Below are experts of layer 2 (counted from 0) of a mixture-of-experts language model. Rows are named down (a neuron's output weights, with its number) and show model dimensions 128-191. Each number is 128 + 32 x the weight over its row's rms, rounded and kept within 0 to 255. Numbers have three digits each.
Before each expert's rows: a language model's description of what the expert responds to. This comes from a sample of Wikipedia text that the model never trained on.

# expert 14
What it handles: Parentheses, dashes, braces and unit symbols in infoboxes and coordinates, such as km^{2} (, °N, plus common first names like David, John.
down0:155166078141096172111146174145083106105175049092167216145121197057149095102123052168127113116077176176167116158120124100135194109111111130152131137150148119119133159141088167165163159133088107
down1:164106109129130130175130133137140124096147109139121174093149130081143131112122176122093120150111123149079100148081162153158137142112149108178069182072136138122127215146095148125173089068122149
down2:142173098161145124166124124138174105109163134156125126128117200128217148098117085048185099140140090137154150086116113159105107135115148122160068105137064147113143139182116070110110126144089092
down3:149075078133105166146123161182135207150134101116125088164081140133120107174122090139128127200137191088096203089149139159081142127167131137183077164139126142150135151090141190089106111130133135
down4:169110118114147135115115086083129045070116112118117127123108081123142173103157097158142104173120192125082072155105206139135114133093116175137043121122146185138129151089048070069088100165142127
down5:128143113109204039091151163125127135107168201087086165128073179182128114156091089139080122130142125107135094102133165154137182143174161107094163096149112098073106125069152113164093173167146112
down6:119150125143075118155105071113109065135145095202135098105128162110145090089113176131148134133129157136112171118135150157097103135125082177071149130105087120127084119175104100159127217123198167
down7:148116107077112102134142074131116118162157108120152164158090117129129145134177089132170131140076144153152136156113171173142117181089140139103117080140172079155104140130153155109146108141105116
down8:093129107087106138132117173123163152114079141038152135122142149173079137102167111129088085151081183098178118057106122142171161067199134105168134154065123117133117093119165146114124164113110186
down9:093121119097115101160114132131143149090105095148111163086157125123095097129080033168119150111109086166169134167150160112184140105164123211171171182142095172079140155111116153093103080157192088
down10:130079190121096059203125108084115121075081138170128116128155151083161161124105149159132064109102153064159134146126100139106109159118124125141120147140158162112128169115128137097088162077182137
down11:146114111127102083100107118085114067123109145109108158137150114104079154100191116140070082108175152158169146124117164193147089176101165143119106198074105134113160090111123092151098118102160082
down12:158144121118150148120132124109188200128084100133125145110135080149159138131074091121144078130135110111199131138114098229069165088160099174157141222114160133151122154118109153097125121114150154
down13:135169060191129146107122036082111099113157147140100172150125108087164141057092146109088140137075127124125171107169124112121099142123114112125160113157123081150094151099088104192100153111123107
down14:123128168106105141110135064122127103125130113040167171060145062078118142145100131118136130117114117057164155152111112116120177103154145203140123111157130179145181124066137115122138174091191112
down15:159160103105189138072173115151121127144100129072156138112133135140123190080110135104073139146129123092140150135175157113145153112103113102151150194108121076112138161123151146188100103154138128
down16:105035130087171093136132129136113152146101115123136123134097111174116101089117104113137137107188098096100116111158130068122104162151179131125121126141133145103138172119153140140127131106140122
down17:099153102149188124136155111151118119131092151136135139087154107091191130145105162142192130106111075109152122172198068155156168146080138117096170136111096144141074093154186194113117155157100113
down18:138165106118129157122096145100139124078124119180094149100080101150104166136211157132114163144146163115139137140172146101115104081150194117148123106191136126133092148118105144140078129116127132
down19:134054136146117133113095087089153124162128159137130164162147087143138134128167106159159125122107134143090148135120118061157139143142194172136105079144056072130115167140111094130165152149146155
down20:114153077144116145096159174117045157164191102130089100154088139093110066179120140155145104128190148176177159092135102113093196150154135140146110150138118136117095153096191207080170110121068179
down21:121154088132146170096094121166204108149130112157164100137110121142156110143080196088146126173161135142139163115110105195133151133121150138114110120059171147147124141114139175118139168124067100
down22:131111092089091140179129193090168116122143120098157130135139148138170156095070104130113092120128111134108128146060106132112134142106110145192111125136128183170118075108100155121087109125120173
down23:102181115145148096150115113116101118174127061154185147123093119180126148171141083098081132143110179124131079101154117077181078121073084129144155133126124104111136101134140146104132167077131120
down24:091176131066129184183170115169118080090103205073163113197109152107069105145099161142157096141158147086152126114141162182098173148112180117070067162099128194141158162038127160137113094112117080
down25:166105138174096112080076144128168061123109099116150151169145121165057180159119113094106153125130170171136076088136128160156074127058148074142167116109153118126151145086150141084131026077169098
down26:114140161084157109137154089118120144108083168128076149158105106102137154142118153148103118089137160103121084121149096127141144166083132064092123162086154094099125133043137159126127116110117165
down27:136136155112137136146137136110090133145139146092119146170081139135170124148100070168099171117076082100135121160097168129079131124139161129107139108153125078100138130142140161092121154095131107
down28:165119158101132164168151111090174092140100122137123156149175133121155140117095110120141136123077085136107140121112092157113120085184164145079172067170165137158101149172057107119123119146161139
down29:181119121132127149130139161108158135100126118161129064151134076043196195083181082090152195149104130174120106168128127158120143124124112124113149119111054120150078157095089106051132083187078165
down30:087142115109153102166183105129096155148137167107148111105060125197149126103081212143100137132084144095125119148141168143161094151077153172133147081091190123103129098142137123106132143144100149
down31:192118139084175125104186134216141117127127132117193131144105078115121128128111135069178150117149159113129158135155142140081198102153137148173149138096102176103101108102122119161148113145080138

# expert 8
What it handles: Opening parentheses and words starting titles, places or awards in tables and lists, such as (IFPI, Santo Domingo, Nominated, Fox.
down0:156129143149158166164112109094152139092134139092102169077115082126119163183161089099185129106072114148102124151101126139114143116142126141154151068161148059061127124147159163109075169140192138
down1:136132171073078158175197135116118157113106148115127107157165116151120104114170135138172165141178106124079105103170110091174112053116172175151174190113128146143182082177131106097122122143123146
down2:133167095084128148124110113153097096142109108111106185110126135114109136096134078089143053097121141086161103111103091192151150167175204097119163079179104105201157152145130166126092147070186137
down3:129123096112170157155126116193149109177110087186128139107149123159061130102093120115105110075093124108082118112162084077138125092181193126149126125108144147115116127121097110083098169125141139
down4:098169130090121117049138139114111073169125087083124157130122076141136157118151119157047137128119110140175136125147128075111117111080119135145190087205120133126070187089077161100102129150158163
down5:086128132190093199166104137133170177192146120100132140169116150130108151106177086127151125070112144121079111146146102088138113192150133110177103064098117167165208134103159137143118090131118123
down6:129139052127157149082092108083137116123121175167084237122140121135161179127139188127096115148154086077146073125076157138105191102110168159122157163090108141142133117122170130153181131137144091
down7:087128113185142082172096128101127099167170158133062145100151102132099218181183122121087108092113099109163076150216112075151111094123097116075146154116101127203097152131105125105114139108117087
down8:108098149116108127172115185103072156135157158070107086149143167059098106123160187178156092075147151077139173165148138173106152148081092125118164101198159143151142137170084114154085126103168125
down9:143109137134153153158120157158081110119169127159065154105171134129186111087158142042139139114130051090150151105114130107120182153125151179063136169187057112123109164167089114124103098148140119
down10:089081155190105107126134140162173085137103093098155156130170147086102103160143173153134110133126147163096151150125129174120130149154141101123082109143125071120161133065144150108090122074076196
down11:122171118131075099103118121144049153084142108127110105081132105126132138130073137132142140113132223208188137141104093171128102126123172144184181187136128135123080058153065097138126123188094155
down12:169125150153112118081190207167122125075108100080099155136103077113144154097044089107139092107104121093088149111105196131188141104104158133089123127126111120116125148129114132133174071139119170
down13:143184215150105140092109130138175103072148170076111203112147109144122130117183104146171102105108185135175139106117096100044121109230086063148176145118082182095139099159116098125138121159099156
down14:157151115111131159138130109083122106106137150148074054089137143078123154135115095108147122138145152111145087138117160157145114128133116110107155132142096124089154144124147164068136148171105143
down15:122136093128073136030078178156141127098152118092126127186145169100166132110163117096105155125129122172107043123116159137127118121118119169162094138173094064084078170122094101127159161111088057
down16:174139087128085126146224187189117084141134080088113127101154125137157194106111173126143161135123059059102140160154046059137127137139125091110148139142110115116147146193135128051106125153143119
down17:210121112149132142123050142170179141099121130150128110196143128078157088103127155155115125109126138045144087152148140097118114121122134140138142146108099138122185129146138121122163115091150103
down18:137160155163134108103180130134165139114125127119065183096150144118065095177114072136104052111166094128177111067125083114119098175109125116170137106156088119139121131117177123078141127163115163
down19:117179142186146176130095063156156183142171077121166139117100130173109132137194160071138140077070129151119125171116082129097130139169151047112162109112123134092110151142107142098125084071112096
down20:126153135129135096167097172116122140136148112126141122064120132126162091173102071127210125097168155168155117108109061095126112102140091180137118146163132101159151166093070157183089126129109141
down21:160105154144099152133045123128141172134103123103113171037148121065158173054098105118156099212129147118135121103165069123148147154148112106129146112115084120105130213109153114177187124121199180
down22:139155083138082083134146107080149099127150130120105113105144129189130077115143151129089115124090156058104124180124095131145158143136160093083145163122138121079112115076183118107147075131135196
down23:089174192148120131178171157080184142123180144142164170128143065159071083168167082109140112124177133158144119125131060169114142109173146126082149115110190112147126057152170117168089144143111082
down24:091162109159129128114137132128110159068136180162092139130075141141053118110172121109118155157070133088147145140092080120078167128101095201153140149159173067190157132071049088089159177153132154
down25:179132155106119125132117154206102141132062061173165106073146162126103086107130119140052183128132133183191124163159084154122150115119101127113145145136181152158114105124098081088104160104088154
down26:125105199100027077216106117067164174137096083119139098121133139128146123090113120072131115089100120151141148156158174141104120139129130162183062100130144148097161119196078092170082124127128100
down27:132141148131087163071073155123101106121152109123147168114120128138136144171107151084098148163158119085099214117115148136110086136165127106125151143088177085092110096083134109093154139087161058
down28:188176132114093139157143103172139155099115137060136148176087082128170110119152173135136133101137121143135152166084160160138125148098113061120130177118122116075137123094093142074132131102138115
down29:128072113138138112137143093120159075128144215108125156155087174107109149135114105111087142164123203120099114134118124076118130147082122152190051130059079168136123131146105129102164144124104153
down30:175142110164126154140194121105161136193145118138119083074124129066168108074185085117095137118167127122134158183158119101156154133082133149090141149099159169182132118198074121171179116115084132
down31:113126200136077164139069139096185140139130098146104100130133159157134189129119141132131113117147097127102129091123121088178089106180122065129091178166122139117143126183106090116092097118108154

# expert 0
What it handles: Subject words before a verb, mostly pronouns and nouns after "the", such as he, they, it, the team, all times.
down0:081099112151077091109164076130094139156121114104104120178075129079144223126143120173132123174182110083130184118078107153041173100151137188162140147146101136140162128072140166131145109130120128
down1:132138155216204131147114136129175084108166116175138108127114126133139144149121163127107080140101145104134129127174121122081088101171105123105161138145078144095150174157129066127165149095096091
down2:126182067143117150212155158121098140092165138149111146147127062144171106087087150107092128150124074124165134102144148110143186074120140128157056165097089092114115117110089089122175111127081137
down3:143117180120094148140066075131058101164099162078121120084114118127161073136133170197169102152140207147148073103069157085091120105109093183142068131150141144169114160141166095149114112150148142
down4:131105133126104148100103148083140123151179092161114120062121091096121123151120111142118139073147092088166164185155164180115135131131128111156091093142099107096147090149117097184094145105103093
down5:109135114120151116130101064172210115166184132058187121122102122152123142135142138129123171116124124106117174160173167146156083122166111159087108129140124132137106113131124190162133103139121106
down6:107109116175110139123128099108113157087113108104133049123147090137213109144108159117100153149205123116106102093133104136104135127111104136111109124079143143140087080073176115148092142160111131
down7:120165114139093108138198120127106120190105145169151108183105124155082108116188153162135147163171138091152172100169096094130133174029079135153124076135117108128154164084110140144123142088118115
down8:111200095163166147101085096116111025111073133210142126071153133114054125080095131170167157086090103190126126122083147129099124126108132070106132180142119184103192113179070137157119155134126145
down9:113174087099094154134168176097146167130119121136082145163154083104117143093123162120103159119050172114179087174114121138128154100118152139122150142087150141113159127100144127163090054133128147
down10:059151110141146159094122094095117135109107157143131169100156134155131098147157118067239115174217145170129148108103127192099129121194112146082119100139111189122111103129180120165131195184103135
down11:138148117079182069158108104144113038180167144082109172156063061140070182150103142153086109089150139218181053062096165129129132123110175095150085105133139142111110163113160107166134136158147116
down12:143086157127128059183145201082210162122143202135157130119123142148158154065158119170151140142115116156103152189091080117134164117096071135143093149172095123151096044109146114078090131119128168
down13:092074193126111175126150157082117148157169146114109143142208143119128141152149118109101109106062119124194154135146115086126112134152146098137119171078129128143194175153146115140130095120127103
down14:101119138127105069132132123139176151054109117123115138136071150101092156108116168138102098118127143164143102119109085109120046129079127084134162091152135144148112193112093136106174132127132071
down15:167072112090104090106098159141107160128156136088174221153155110078110141107130178139115180098168106140118134102104167138159192060102115091130057105091165151089124150092170159177109149087181136
down16:138108101115120103129086124120102117084102054133148110092129145115128130133156182095156126164121109128145107109085183145126121160080196151087109155134153154113133121101157098097079154163142167
down17:124093126154163178108088168158061144107004096133100146152095164137140098083156129155101153119143163173112116105155202202174102173134107072169129077110162086126068062129130118168084164120101070
down18:135201129176105174136119142115125065109155159157084104163154181204134110141095068148124122122132093096169123135114053153068119156067207093153119171143132088148120102075144105174124148186140165
down19:111114149106150091084123149105105096104155093122129119133088145107106179077145088161171110128163055149184114042155129096184103150185134119112123147150122098132173117083174111068120183044081061
down20:088145084140113141081092107119113094077096206140135100146148117125206153168132128126122131124121184153133143123102114143113099149150080164127136126100149152136124195150185125155157102080154105
down21:100151152106046116136101062172103119109104122120120197117100143066125119102125111199148085115128145114098091110132150100156129133091137087043114148109131180108139117156103171134122116128117135
down22:112107133150144075188155109113113124130119148194081108137157140094121083128161123116103129154123119114155106124096142170070177178135132185054098133157093120117127131126124090118110118142155128
down23:145157132116121114129207166146127144144114082127099168124127090158103077153109128120116122119171118091162158108163159106175148057107133110085114182131147101128123119142111129148172109136068117
down24:184081145127107095148147130150153124105066158119091128130115103100107139109105180091185143167163134116115095097154128127071190086128119120183130146119131174118104092067148124125148107090151168
down25:146116076138146101105126157096090136175090076152155141107088191122156143133108102149114102103117174127097153092142122159149165068129144131107128105177184206182149134118052114144084151106126130
down26:046128185155113121139197107087127108068104111118123127153163140130163173137137082152129071151111095137144136078135110131089089113116130127103170092153154132135127206157125151071142155024106052
down27:169056153095092166130168081085186183144098113064139096106210145157110183152117108147148164128099109093085142102119108102111141102116121087110110153101114191118190159174113135111090134116159109
down28:129129127174151140054063100145066147107132130154118131130074154114138155146161102142180137162112123149160132150103102122142108167096141101114162116152100153118124167154154146114083102110088080
down29:165134109095173156147077131136113150119128140180131160128099132079123155186133070153134108063145114143136170125164159151117081164090136086151139122142100131090107133137107163149102101158140102
down30:180069154158169153093134090157185153161162135023088134138097158171110092165171140126152172100161083094149147144126121120125076098074073092088116177075103128091206148108148140170114118096104106
down31:168140099179145118122145132093102068126126148087131115161064139121200111133073132144111151173128122158139097106113132114197129173156120191158154134070194144127138148122145154128156199136103134